{
  "n_layer": 8,
  "d_model": 224,
  "n_experts": 128,
  "experts_per_token": 4,
  "d_expert": 64,
  "d_shared_expert": 0,
  "activation": "swiglu",
  "moe_layers": [0, 1, 2, 3, 4, 5, 6, 7],
  "router_score": "sigmoid",
  "normalize_top_k": false,
  "routed_scale": 0.5,
  "balance_loss": 0.0157,
  "balance_bias": false,
  "init_std_router": 0.00874,
  "lr_router": 0.000522,
  "n_head": 7,
  "n_kv_head": 7,
  "head_dim": 32,
  "vocab_size": 13407,
  "norm": "rmsnorm",
  "norm_place": "pre",
  "norm_eps": 1e-06,
  "positions": "rope",
  "rope_base": 10000.0,
  "rope_fraction": 1.0,
  "qk_norm": false,
  "attn_scale": 0.177,
  "tie_embeddings": false,
  "parallel_block": false,
  "init": "normal",
  "init_std_qkv": 0.0377,
  "init_std_o": 0.0,
  "init_std_up": 0.0377,
  "init_std_down": 0.0,
  "optimizer": "soap_variant",
  "lr": 0.00494,
  "beta1": 0.95,
  "beta2": 0.98,
  "weight_decay": 0.037,
  "lr_head": 0.00487,
  "warmup_steps": 200,
  "schedule": "wsd",
  "decay_fraction": 0.613,
  "decay_shape": "pow",
  "final_lr_fraction": 0.0,
  "batch_tokens": 65536,
  "seq_len": 512,
  "doc_mask": true,
  "train_tokens": 319500000,
  "steps": 4876,
  "dataset": "wikipedia_en"
}
Below are experts of layer 2 (counted from 0) of a mixture-of-experts language model. Rows are named gate (a neuron's input weights, with its number), up (a neuron's input weights, with its number) and show model dimensions 160-191. Each number is 500 + 25 x the weight over its row's rms, rounded and kept within 0 to 999. Numbers have three digits each.
Before each expert's rows: a language model's description of what the expert responds to. This comes from a sample of Wikipedia text that the model never trained on.

# expert 33
Description: Periods in coordinates and botanical author abbreviations like Lindl., year digits after dashes, and word pieces near US election tables.
gate0:510436469451520481443505506465519475456507517483493443491502524480469497494468443519487504475525
up0:500505452514474505484499476501503476510516555480492533536559485495486487502515515485510481527468
gate1:516480514553474500468508507506462496469462457488482510480527550507515527502450495519528522494509
up1:540475516506527500515525537536548527540512481535513520516521488507485501499503572437451526509528
gate2:508503537518507510505516450512498490544487483518471490462473494469525505488475495459518498509528
up2:481484509493469505499519501528476492481447514503487498481487515491508516462482482475436482479490
gate3:514527511513509501480494470493511538522486525511491462521485496502518522452502485483463516479512
up3:504505486496510484493457474479542485493462477446513458506516465506488514515448524488504479480450
gate4:508531503519483467500487556475474540477495473489528533526477485485513497525507508450524532448505
up4:480497502482504517515496518494517516504484469523504545478448528486462493513539497538507513480493
gate5:505488521474492472457537486547519513532474477499519507495491536521513558491569488444544527527507
up5:510565494466471487513525482526523514519497527560522503513542478535470517456490454481518492490514
gate6:504485516510483476481517506516480496481498473541516477498499504534506470466484473506477503471480
up6:478490465510469493507483489521460539490501477471457472500498508479429462482505512478490491530530
gate7:511515509489516469482476488504493446488500547461476468512515484517513534499484489514546521482453
up7:532511430515517566492533506531504471495461465483512506499449490498550505493525518492491467484524
gate8:555505488471499501557487475500499540538502475506466538476516544514527465518472508453465505478496
up8:505490510509512515528506535508512542539500498518521505521516535503496483511513451477480483476480
gate9:507483489489482500465514498526498501516513472503469507484509547508520537456566494504513508524494
up9:493486457501491493525487515537535492510507476493516492492495489467474502498477491466492486528541
gate10:497500508526474539457530512476471515532497460512487487484504518485466523526472519478501476535509
up10:474489492532517516499517487474495442487508487468478527478488486460514523521468494515458475511523
gate11:524507512499485484483514491484488466500550483510482499531502536484549479501479486506529515540498
up11:474553491478500460498453520513500469485463503525493501473471505522520483497463493506496457521533
gate12:480490520456490486524454521438487483526532488518547508485490494549498513513502450480467488465486
up12:512510491493514503465481491508508494492528473476495447469504556471506514484458476554510523539476

# expert 38
Description: En dashes in year or score ranges (1827–1910, 6–3), plus "in", commas and slashes just before a year or number.
gate0:519495550426507498517498498452471466479504523543517534518497529473521465492519454507518501530459
up0:471510508478585504513462496493549479525481519511470502457529491482530498475466516471515503504500
gate1:499482513483510475520485551515494520515514499484487474493452501475477484496438459491508469488486
up1:514472505546472551473535477521490512469492540559500511497543496521525520494527531482497490510509
gate2:463497504505528467494493490493481492527489486520466481485469459461505505502497509575540550525492
up2:500514477518492513488488512514501500524498538501487510507499455481502497468518530584513501508508
gate3:527515490457521507557529478489492488499534527526475516495489507532495507516528503532530585526473
up3:519516480467508497530512484486505490478548510521489514498488498534497502526528503503506608522476
gate4:529503517503461515486506524496480501527495513491491527510537495516537522474531500492518542478511
up4:461486515479526522525508507500541478487511499506459500516489507458487500523480517503486461496487
gate5:507505507475480509472503488463475528481527500533513508512495446534484533525507469479480517513489
up5:519500468517505473467482500471460460488459510526516463507446455502481525526536483486527485471497
gate6:464473541510501527510481496532558524493508547518545494467483537501449466542529499516496492505529
up6:446458498461477510503457507480532490507502541522516490503538508483494492522535519471478527498510
gate7:465530520485504525490541478461526477512526495524541501548462492512498477495518558530514515518493
up7:501482482506518474457505539522538550500480488548458457472503499477472478491482479467516500461490
gate8:528503525476487487478517477488506564506475488441436532489507529502528562496487510498475500483504
up8:523506520506460478494493440530557469549485483465463508492483512488550462530509519513526496527494
gate9:492511512503495548529503518513489496422546499467527483500480489499494507483466519504521575539488
up9:532477504515493446482491487498487493579467500525488511499519499519486505521566460487495419444516
gate10:501489481500518528563490525510487485452485501479523510539484474476500527474514544486501520495509
up10:488489525504506457492539517510548546549476514518489490467498518514490487525464441496507494494508
gate11:491533559508457492534516513483513527483515487489541496502512516493517542512449506522484539500502
up11:477530556518456486527509498487510520483516494472519490484492521492508545494465518519483528508501
gate12:508453474471490460523477507456488487505502518452451522495475496492524526499498488516487501496429
up12:493521517535512525495537496536482466502517487508538467511525518472428494475521483492524506488549

# expert 2
Description: Word-internal pieces of proper names and place names after a capital start, such as Pr-uss-ia, Pr-inc-eton, Kuomint-ang, Rever-end.
gate0:496494503477510542451491454527494501479496512498537534516477500493507465528466512489480554524556
up0:505527474530497514520503457525492506469479508458530556501501492514482512540495496525475517529506
gate1:488503509467502503504504511492526513495474490513503515509510488536477527486534514472515512507494
up1:471478551456508470505472502514513544545486501511487542491481512503509517550535491447514532514488
gate2:540446517529525499535513497507538508519485501508527511494472511505522491464460517477492503488477
up2:470441503526492451504485483507477533531538524490511523541458474447540512474483506478507558498497
gate3:508487547511508462486489531495504531490490477570541492514503493498495519520492509532525459521461
up3:490474481482504505476525435472535525517530531507525509514494491504514503452481533467491509496529
gate4:488465529535544457503474519475503528467523514495522503522490517505484506514472515500490508515506
up4:494516501523515500489515523509478551495540474487502515531472546502495483479483491489506487488534
gate5:519495497478546485513530483456515502454474482477482432468469528486470517476481477539538509504505
up5:521484516495487534508485523559494484487466511497482510534515511496513484501486516484489533570505
gate6:511503501484577502469519495505515514490483463510481527486486480505485484529535507512520494514512
up6:513487485519477553490548519575439523532523469468483489493502564467536505485508520505480472515502
gate7:528542514477491482522471545502468508468487499491451472536525505524494470506541491492494491565510
up7:493532521522510490497522521516484508496467487515510519537491473503498536494520515497520534511490
gate8:537492531481464492485492511541501538475477540483501528483494507532466502532527546490482488513474
up8:467473483495550494496475514475517523538484480488491489473497502461500504465458471513531464538510
gate9:465476512490544499512538520476493502498499494515516502506496476533529481514524513477515500487486
up9:514463466489491514474437478534484493495520493545487503517479508448496549467508500497474476517505
gate10:529553510463499478500532492444492494543492530495489475470524500474526518520468479532536530482521
up10:511508493466459502528467465481490513549489495460508500505462524509490500497514516514506449495522
gate11:526551494523508470489511473533443531505476509479509508523524496478532513506529520511516487538491
up11:470455499429502526469483509473530485493538502510483472458503500519451527495467498500511517466532
gate12:512496517472529525465509501481515520477495503535474452538528514494508514524517508517493470500470
up12:495497481504469533447479497487440502521513515487521513511517486511483493498511499537510521506538

# expert 53
Description: Sentence-final pieces after short names like Kw-a., and words like year, day, making in population, election and census statistics.
gate0:525486488494489525511497512476476507478487494470482472456484514566492508530459475482487518493532
up0:509535490492468513521470500479494487551491501494490526483468533501491517471498489502545472601416
gate1:497456544493563541538511516520506506444527525515491486519495476506512464521478495509521514511509
up1:494461475498517492510508498506510506514500485497517485453473517468539490456490470500477525499520
gate2:509521536472474525511547429457517493508507478508469484490465468505535484467507505527517475517508
up2:470461503479495556472482467554463532437562502480527475467468522516490466495552512520474479451551
gate3:477496498526505549477501460508465495464491498498518469519506492463511483523491501524484462485511
up3:476464542554504527504506518452510554502500508451451472533541510465517498479508489525496512489522
gate4:487437506509501509495527508498512440476502492558499493446510486490497505483510473522494488524484
up4:479492491500532449510508505532471499467460534526492489479512504478471487492548479474528535485466
gate5:504524481459482498487545473484497464499542469519484503507454514512496518497493512448509512534524
up5:487491537503505492513498509542484503519493495492514529507476451473488501490506490512512530465525
gate6:518535540473508502494512503491465487483570501496477500462518468497490498505536512465477512536481
up6:478492486466508560510475496459499496502539535464509481512490522507519466482530525510461489482499
gate7:456527484493477504493505448464502477497517497485509499506494498502457500484518491492494509532500
up7:488482527484527508482541488486487449551503462473498443541499501487500522486508497530467518536490
gate8:507462499471487442502510516491454479499555482488458491516481501518482459491511517522510543534465
up8:519524498500505577539508486506502488489477539503464512527478517478501495509524515488487468476497
gate9:503499494531490504516497501521535490522504496470518497458520527525485516504527470507546489489480
up9:490472532512485528501448506486454542499508520494490478490469512498494497481533462498480518527501
gate10:537547513447515497489515493451471532481496499512527512528516524487487505473530518492478531510472
up10:474451512537502501508483534484526527529453528487505507476478505499530496463481488466486469527526
gate11:472491498512496526509523495509502531537465479524490496490525524488454604499503544482513498513545
up11:483519545502480507478494454450499482486538529523525503479532461518510481534531515474522452517504
gate12:462567482467512472491507466527485520504501512516514509485529494525487490520542527456506521544449
up12:512507523508543530521466512501486540522534484474517506511503512526480537504549518490464505507469

# expert 27
Description: Word endings and periods closing a list or sentence just before a section heading or line break, like Marlins., Zion.
gate0:517489516461523509500520499493459463533510513481495461522521550501494511520510521495488477490515
up0:496532509486507479472516461574520544502466498505512484483548504516491515562480462493459485542490
gate1:504545517487506488456522490492476480475472489526493488501480482495507519490499501547494490496547
up1:553528487524532497492512480493485506517531514531557492473512522484523504510487526501509520539475
gate2:462509468509516490500487523497526500498523484457492478516461480451482507532508479555513521519514
up2:484528480485495524511529505455513544487523508504486487482476541507545468543455527508516487556436
gate3:484459530470518494480487506488496482512522475430487477509526474491440547472546482489496481527506
up3:474503491502501487490491501517534501469498493556516490485537547493439495460468480517488515467475
gate4:507449504475484458473503479488483516471488518492485469518493522458480500518503464534505533533512
up4:469528527486499481470507503472516510471506497518505463509478511507500523479476525468496539496501
gate5:486518509451528490474518518530478508530487516517535517518455480453510447471511517469502488521509
up5:527481521538553522482525490528501492510515524492496483503514492491494542463501460551522460474469
gate6:507500462517547504481524495461504543494519491500549490479513488485467523524481502467518472505505
up6:505511492479511446505508507516498484525474483519486485495533501458450499515460549499494477498535
gate7:523511493522520479483523507507485491509483494495484473521499550506492521470476487496491537452512
up7:474483498432521504506513496492501502468487518501509533546482494482516493548500495560529487468511
gate8:558517496496491530461539511488516464510520546505468488529524510514508487538518489519526488464509
up8:498471489499501532533486495494450548480495513542491483477527484467482525523541483518513453518503
gate9:506527540497532490465509487528498498519536493467491548468517537519576533482486506542521501463505
up9:477511458499504505502501467490471488489504497528477477505480496446507484476462541527495555499503
gate10:522510482500473478504497499500475429499451483494462518463472506499505488530506489530476522515540
up10:515481529450502500475497493494485511481428533487504536487478458480501511480479494473492523509477
gate11:492496463417489513536483489503486456535546511520512493464462530511462480523514540527515530483505
up11:505498492467517527480475468501478516516494460476531494541521501529498537515508506533461478450512
gate12:530481493490485479476537470543505522510511512508470446491455488490510506516481481493517510509497
up12:516560501510438521502493507453482515510482544524497565534481478462507511485522517452485499534526

# expert 3
Description: Decimal points and thousands commas inside numbers, digits in tables, and common verbs like is a, include, attend, jump.
gate0:506472503483474485491499506487457460509480496495536485534476506519526516494521511504556448519538
up0:493522501479574522485520529467505558480491500488498467505492494532472470534519469540498520510535
gate1:494484497444519475503480527534509474489481484460479497479484518484457538508472540441529523520515
up1:516541502507515495537533490515510480488553493493456503490538467516472531491500530515467490510442
gate2:491498527442500550477523490531521527479502476504503493463473485510514487527522500487479512468535
up2:539503519443482506462487455509492530519493499494481493525444498549475492508514484503523466549487
gate3:539525538517452502538528520477476486502504489505492502529543452498482493468467508479455550514505
up3:537471509491440481518494492481499521538523480498491457515485500537523495478538481512475453503538
gate4:482441522564486459547538486503475464457495516530463487537513521491511491504463485454478446479499
up4:482474482453551493462486482489492494504505461467486472517544552477502484515463489516493525448540
gate5:500510524499507513507495516500547483425486453528510520485531479508533454478504501482497476542522
up5:513510499505474463526523489486442503498502500497525521465461526543492523482490483464471490517432
gate6:484547548517489502495532537488487469519517524517518518505446492529481500491491503497467497522457
up6:485524454506503523502506477467494513506528497490477519527478536482479477507510500535522514451474
gate7:493480507494507489554508465530488490499508470509473500508522496527481495468507490530485487479476
up7:501488468504458543485520516505508470503494460469529484465470508459509547514477536515492505474475
gate8:524477495520502515492508523521450502485453536475531505484534529557516486533474494509507516507514
up8:510473487516491472479485527512497468498474516428505497452467543538557448500534535479510467503538
gate9:523504515474517531497483507467496468465468515445484514514532498530487534499484472488504526499488
up9:480427486484511525530457529512459489479553474530503505494525491468497514504539508522489504460503
gate10:522474473511526502511485501488489536517487488493510507506476483489514464533477485473495491514465
up10:488570530478530451493524544538465530504488513504524525500476460509531516488495572465531493510495
gate11:475472514492500505515500449493520508502473524525473503477493473534515551489459490506510462495502
up11:461500477555473496461510490480484455507523460472511526525497500469474519423478502483516491496515
gate12:473502511515517501521531499493503508484534546425484446488483488476514506489499480498461559481504
up12:524506535494497501470497525522471457498494523511527491490484454451535507497530480482498545493528

# expert 25
Description: Periods closing sentences after numbers or titles, year digits like 1920 and 1895, and verbs like served, won, buried.
gate9:542478537497480457468509488482489465473517484530523515415499516439482484482551488491463444500501
up9:480472513521503528452496494503530480487512519526488498523478478496544497492464446501542495489501
gate10:505530491460524544530522523489465507503554494504479487519518486491504510498503449516538450520545
up10:472515510538499531514484423504481460515486475534513547490461454507484516554513513482508518510526
gate11:522499544497506471476520483488537501449499462441475511469524542517534508495511514511506490484496
up11:508489487494505493487499523505496482474517444587500489528483502472473461511545497500485493512536
gate12:509501467460527509479471467504496472487497467501513437492530493521483486561495452471485474527525
up12:545552535505522524471524462427542492499508490498507497484514529463440494491507501501473516533475
gate13:482504520526460504492548512530464482457509471486461495513509510521488528437468481478504480493533
up13:499489482529499503484544485474506539457495508484489492474470505494529514501521522482516518488532
gate14:552511510527512480520551539530545515499488496474491434527512503542529478479481510487464505508545
up14:463453496484467499523503524524512516524496499510486519517526466532473487496510473468489460548488
gate15:522498479464514503480511504505502503514519512485480498516499522481489531527518491545514503491519
up15:505483488535487501541543507496477486510529488517539523513506474443519498482516532501481497490544
gate16:523480491504509487468485483537476508510500530494489490482521452514502513453460509515516517536495
up16:497491510527541508484496523514481525478484523512471471504553519495505480522489456479507535509468
gate17:468532519508471531517477439449494479464542502527497501482483497494507551485501525474519512527483
up17:542477493499472521531471489489512542491475508481521516485484510485480511527463488505467510519530
gate18:482507489552548505509506475476481483453499515512494484514477477514481541475521476504475471526513
up18:506472525469516490528509515549492505467522503496482505476546545459505492507494485466506488509521
gate19:482530516480502475499517456497498511435500470491517526516504431533507537484509504454509499514499
up19:474478482487511511504509509504494529482473495515524502499516512480511469494460569479493508509485
gate20:492496542546537519515533477531464504487476513473529481482488501476461455529485509519517511498486
up20:500491479502540492521462527473527527508476501513526446463513495461532481551510490454491519511449
gate21:509505492478505498498510511520529519512486513483483502436519512468506502519529502490499482499519
up21:499523517499521480508483496487479499479503485524488478481467498557506486490515508532420510500507

# expert 7
Description: Dashes, commas and separators between numbers in scores, date ranges and measurements, such as 6–4, 7,000–8,000, 11 December 1965 – 10 July 1967.
gate0:487500514468467506475502507485497484498531479559509485508462509515508487510477502552473521485530
up0:503517498493452509479504517487503499517511461532492468519502503489508485515497480520493538468512
gate1:481487486483482464478543492497525528519476467533496505519545473548499530505499520482490511529481
up1:485505527461444472474509471471520547506469463553514497495527519539461502559481496491482506491523
gate2:490510430526512545475506500445453488536478544509480524532525481476459458489487498539483485517534
up2:508498437512525508464513500438452483534471544491467531516507486487480458496474492548499494509518
gate3:515496505484488514514520514526522482490457547484492526542503517507496488533542479514483520469523
up3:525496551524485501485507502474513531524478539458479524516529489518443497497500485506523463506463
gate4:520482467535470514511507517488517514513520481503525528483479517482492464475490483512497521493497
up4:522510474535456512528506517491497512502539491511533522496487527511500479487465488496463527486515
gate5:470548494478470517484514511475507527462470479502488456511473512498528448495471503477517489512486
up5:503475500447521502505454480489508482547530486525505503464542522463468503512487504469494501490495
gate6:467578504524527493454476509497479519470511482498466466475514493513528500499479532518556469540496
up6:481507473510532502442499520507503478480531485480529476503515455547504494498507527507520459511526
gate7:556529497507511510532520543487473500507515536469496503489529487513467472477503530545478493520510
up7:528511505501511518494488485472485494511499494521468455583514494483463476503492505502497503503481
gate8:463512506504518538499474514515500517508492485544499496550528523535502466543509523480556515461453
up8:520482522518495475502554503512501502526512505508481535515480474497515539478523491484454467508494
gate9:505449547542486514528506472448493562495494478509476496501489510513511503475473483525511527454483
up9:531444500533496516502498490456494548506527492495504497459508487539530518501494505544495526455482
gate10:494461491487493527445462486529500479534506506511484525515551527512450499530519475478494495538476
up10:498507532498490500514499547504520429479503546498515491460473477491489514476476523486505491509528
gate11:512480480481469511488457466490467468495531511495495481468455498451475465483470504509526492503495
up11:511518483460514479547469496520492507503550506493488490497525543495454514493503485474505531490491
gate12:508467501502488461510502498522424487489507538505518486439500493495524515493489467489453477467466
up12:491509487493514483482474533485486488478482527516519491471524541516505490536526543529482458489484

# expert 23
Description: Public or institutional words such as international, public, Association, also, plus day numbers and decimals in dates and statistics.
gate9:503482444477513474487495481499502473499493521440499451421497489517527531494449494474499493492562
up9:501491414508500511543503503481511511498513517455499487471481509489498522469462536505522436513483
gate10:487470455473488497472521500486489499508504492445512463507536488491531518489544506519520548544493
up10:536473541483475547507467471503532516497519484512473491468483523488491515541514478461509499526492
gate11:537551508528452467464517468508527483520529460457497514488509485452516552485464477502535517509489
up11:531458484474495462519495509511490527526470486491511484475520499515478526491537464531535492467521
gate12:484499549525477498497493527491499496512482508472480503501512518493504522514512507480517499485482
up12:464442481489487499517505531515460503524487513483508539511520514476480498494516541447509515530509
gate13:523514489506509516459552474491486476550577544458502500494475511477482508504551537491468510457510
up13:507490517499487474463486483524526542456446481525501505511522508516474526494508515492541508529493
gate14:494483488494497495508541489439497500466471480471510516556466522542494481481515499483466476515519
up14:504512493513502535508480467436491451522556520507478497552489436490549534519557546482547527497490
gate15:530488547489510503516507482507489511547463513525491495492485498497545458540485524533471478480510
up15:494516499457460493511492486487501481519496487472506515468533513527489501515470506518464475518487
gate16:471518495504499481475510530483503489526515483506489482494450517496549486500466495504553486519475
up16:505479524527477494520490503434477494534506508497475479486520501503514547503534483501497513495513
gate17:478488466502461514528529476459499463508508512504476506522509482522534480530521497519546527527504
up17:529495532468517452489482515482498548505543508458479493490496426516485500505517488497489544501486
gate18:543524566453532512515551452518498475538504509492452510506503490491561525527535519512469473479467
up18:509510524520493551477550533513484491538489486457502535504521488530504522467493524466506545467544
gate19:471499542527485465509549530474498479519492501516520480470471503503514508493530483517509448481496
up19:525502481496501528492484485484520526511443528523502473544491481492498503478510503503473506474492
gate20:472536447456549490525522486513544452513427466487516504479488506544477493493525476480486488506520
up20:441475487485540501514544482531479490502462508459502522504522522544527492523552475483492542512486
gate21:485504501479493472429500556495512508505449469491514518485492527486503479500492506484485500476495
up21:461514508478487517502490531471503503505503507501508492539502498503491505531494497490495492472511

# expert 8
Description: Spaces, commas and month names just before a digit, mostly in dates and year lists, such as "January 7, 2012" and "1974, 1976".
gate7:532511541463493484502458513511513488439505483500525507499513461466510499484440471550527545512467
up7:500475523529505456532504512544482488489530476481498504523516487490476470499522510491524562523481
gate8:483490490423526498502521517499516485483487507445549503469533544494525519582494536486507492477553
up8:510516494519493475546444468503486484505484481501485480482477537468518526481562477497504499451528
gate9:468559505491480500518521498480487531517468511500518486486511526524488526531480468484485544470518
up9:521485435488538508512462547509517499477484481518513492451517492488484505484496520474457502507528
gate10:531480479489505455546517510514471477492500510464495486522541489529476528531500503507491499466523
up10:501550511469502569494501478495529532504553508508495499489469520454530475477485507486492514505456
gate11:518501452508514493495508426473490469479510471541488513517508507568499523545468495483508454479482
up11:484524468527509511502529468536506520499446534447506492554482529491499506472499490512486494499526
gate12:492506522502506515465537496501452524505513501521522526511513527518486468511502510515469551440527
up12:455438514540463463528478494520530484490540481508480525509514509490494560475485522499502544507486
gate13:548506519500499450475488478514508493498484521483468485549530512485506489510501459489493499496464
up13:497507509507510477544488510515457482467501522486535497482482503505479579479457521495549476525492
gate14:515498462513517463520533498472480488517468514496501447485474548458518539511473478496497501488491
up14:506499459510509471515515498470456509525492508508498453489452532483520546514487469493464487498504
gate15:520484474476502480475527529485482492471497465543490526519507493511477548494522442489540521526498
up15:513483510514507521515469525522517501495480513483452494515497519507532474500465546513459492516517
gate16:506498494500513493464513536483491521471494481542491521484514490505467473506528519504499470476521
up16:538519523510515490513486522497517521489517472553478499519495480446492499521485492458515510442510
gate17:520499502515536485495498458492478438492523498524496512509526509527473510504522507502461533511526
up17:488495514503493519512544468506543543530500473511490486502500523502507530479501488503540462512454
gate18:508485508469541513534514493453498544493508488462484456516528488522511494495495513493529513477534
up18:481517528504449485490494507523472498485515474506519558511477501505480481489477514481469483509475
gate19:543570522508477522509490508494512453487461467466510498502509501492492517495478448512503520483482
up19:489470490501503495498518477490527521499489554536467546491483512495523498511484543488513481478543

# expert 11
Description: Negators, limiters and word-initial prefixes in running prose, such as not, only, un- in unable, inter-, over; also and, -ly.
gate0:529521527475504505492533503476519457490486484472514515509491474507480499461499477507532510510486
up0:532530513480531517502531485491536475493496486473488546502500493508493500502481494547483523515504
gate1:533465507538509494500519454511500512442530490505507482489511478499506498497528521492528526459503
up1:505498489487485509532503475500476526467474476511499477459531510520467500495527445483519494481533
gate2:498501520484463503494519475508530487518475487461499526493493491513539490493523518481452489494485
up2:492483469504447507525500506455522490528475514504486484529497510490552553530526510458483474493508
gate3:515492491527500473513551529458503512527490531585492460556465454487481459514506490517522465491505
up3:512488483518536529516518498512481518489503524508464425482532487510489499523500465490505500515470
gate4:529498502510473482557515464484497494492485476515445462449460549483547483465504482519486526460464
up4:510506476528501499458478498479496493494531510457444477502427510488497479527559457548497505479456
gate5:541470495495475499516483537509480508473503540508469518522513484535467478530519503500512491540462
up5:464549526504560513500509456506492490532493477512495531505531517501507516477526490494513468476536
gate6:527506499510486489527503508513529508530517506540500487482523484537499535521500506477489475545505
up6:497517503534494506484521480474512523496508505446504576524488504487514504501525543534525498504528
gate7:535498465491517502464514513497505475517553496495521505512556483537479501525519499510481506511529
up7:497514515518515505496491469452500538518506504469506485518465508544531492460503490508475472491524
gate8:482477489493521534506500543542464506460502473502542510488521507519495490463512484488452499541498
up8:506507529468495482514515480482516520482467498516474484511461540544491544485523513496525479503505
gate9:537502486477510491494505489531484498541492493510529481491495499528489500482486499457531490564492
up9:455510505470499509548477485472524452509506513527505516505495523514464484514463466514504504506469
gate10:518480503494490498497498493515507513468517513455497492488511507544497519539486460491448480489526
up10:477470492520557492513504525523522528491487518478519485468486465543494496520508454434469500466550
gate11:491501506488528529503507515508524495522521489448491495538542484507498485522513453468520541503511
up11:522485467499485505513491502472514448516483493452498483479512488484510521500480484469515530522475
gate12:531513528428506488513519553465542476495512509520479482468523530484506496489509499533500525484460
up12:492467475500506525494539483473507509497524488503490473469518509498504486522462469539508507493471

# expert 49
Description: Decimal points in geographic coordinates like 30.036944°N, plus pieces of album, film and book titles and table numbers.
gate7:538515477523487487507478466527540478499505499515493484470488490530516475533507428515547574528471
up7:503517472507508460518512513545547518492502492470513507467491488503556494500476484521486486540519
gate8:480483542555505520491520487485486488476526524507496509510524503525483540495523510479475484495545
up8:543496479485442499523512525512543547502529489483537515484528557481499503450504494484489547502531
gate9:501455542483495514487546483518526555513491481506510497506482487497516505470519495516487554490470
up9:458462504504444526456500500516511529495471538436503548493496505556485474513509496481515486487523
gate10:538545514508535466500553513459476467512490479527476505475495553523471495517513528513515505475537
up10:477477507527485522478479508537502515507496521509513469543489482504529517534447517497470495476499
gate11:507482501478525438487512494500472486491497463514488455424507514544509487536501491466471526495496
up11:456497514459460520536489486512549490489510524517506505437475486541525485481511456459469493493499
gate12:549527509498500502497521505493517532508476511489524471465473510449488501564477479479511523549488
up12:498492515493464477504513517480501543518503521495469504509499479520521571483510452462481492423479
gate13:509535492523492510453493531546472532503528528464525504470506509498517537513533488478497504496508
up13:500503481511449487496458544476492506510519515510492479470534486531526506498546536511476536487536
gate14:503482508500551512517552489525531485503515487493491490469467483488490507512502541474456465496491
up14:490521539458489481515508480482547479550491480480476484478511481462497473515505491528496476486462
gate15:538497497511500472519485516528500451491493509494480520508516454475492502490484501538543485495573
up15:488522529526516491472494530464465535506484493502533477508478541477496505511520460505447484515495
gate16:516482483538506472548482503536508509463461512470490502480543473479506471537491523466504538488452
up16:449511476522473507493539524494479483474540484468500498476496471481443512498526456497500548457505
gate17:481482495486465499469530493486486511481501502490478473508541549528506484535480505525521506519514
up17:509518516503551484499472553480497458500531514495545520529476481512529503507494501523494491490493
gate18:527519510531506490527490514487468479524510458481536489518517510492483493522524483494489521460494
up18:488521532512475519500517490545492533502522487525481487463481478492495512477498508497506456505486
gate19:543497535487485495491490466525498529506504515446510470497437531481537489461489501519496489464481
up19:479480492529494470527531509486492458477493498433482517524509485505523502512478514523462519476500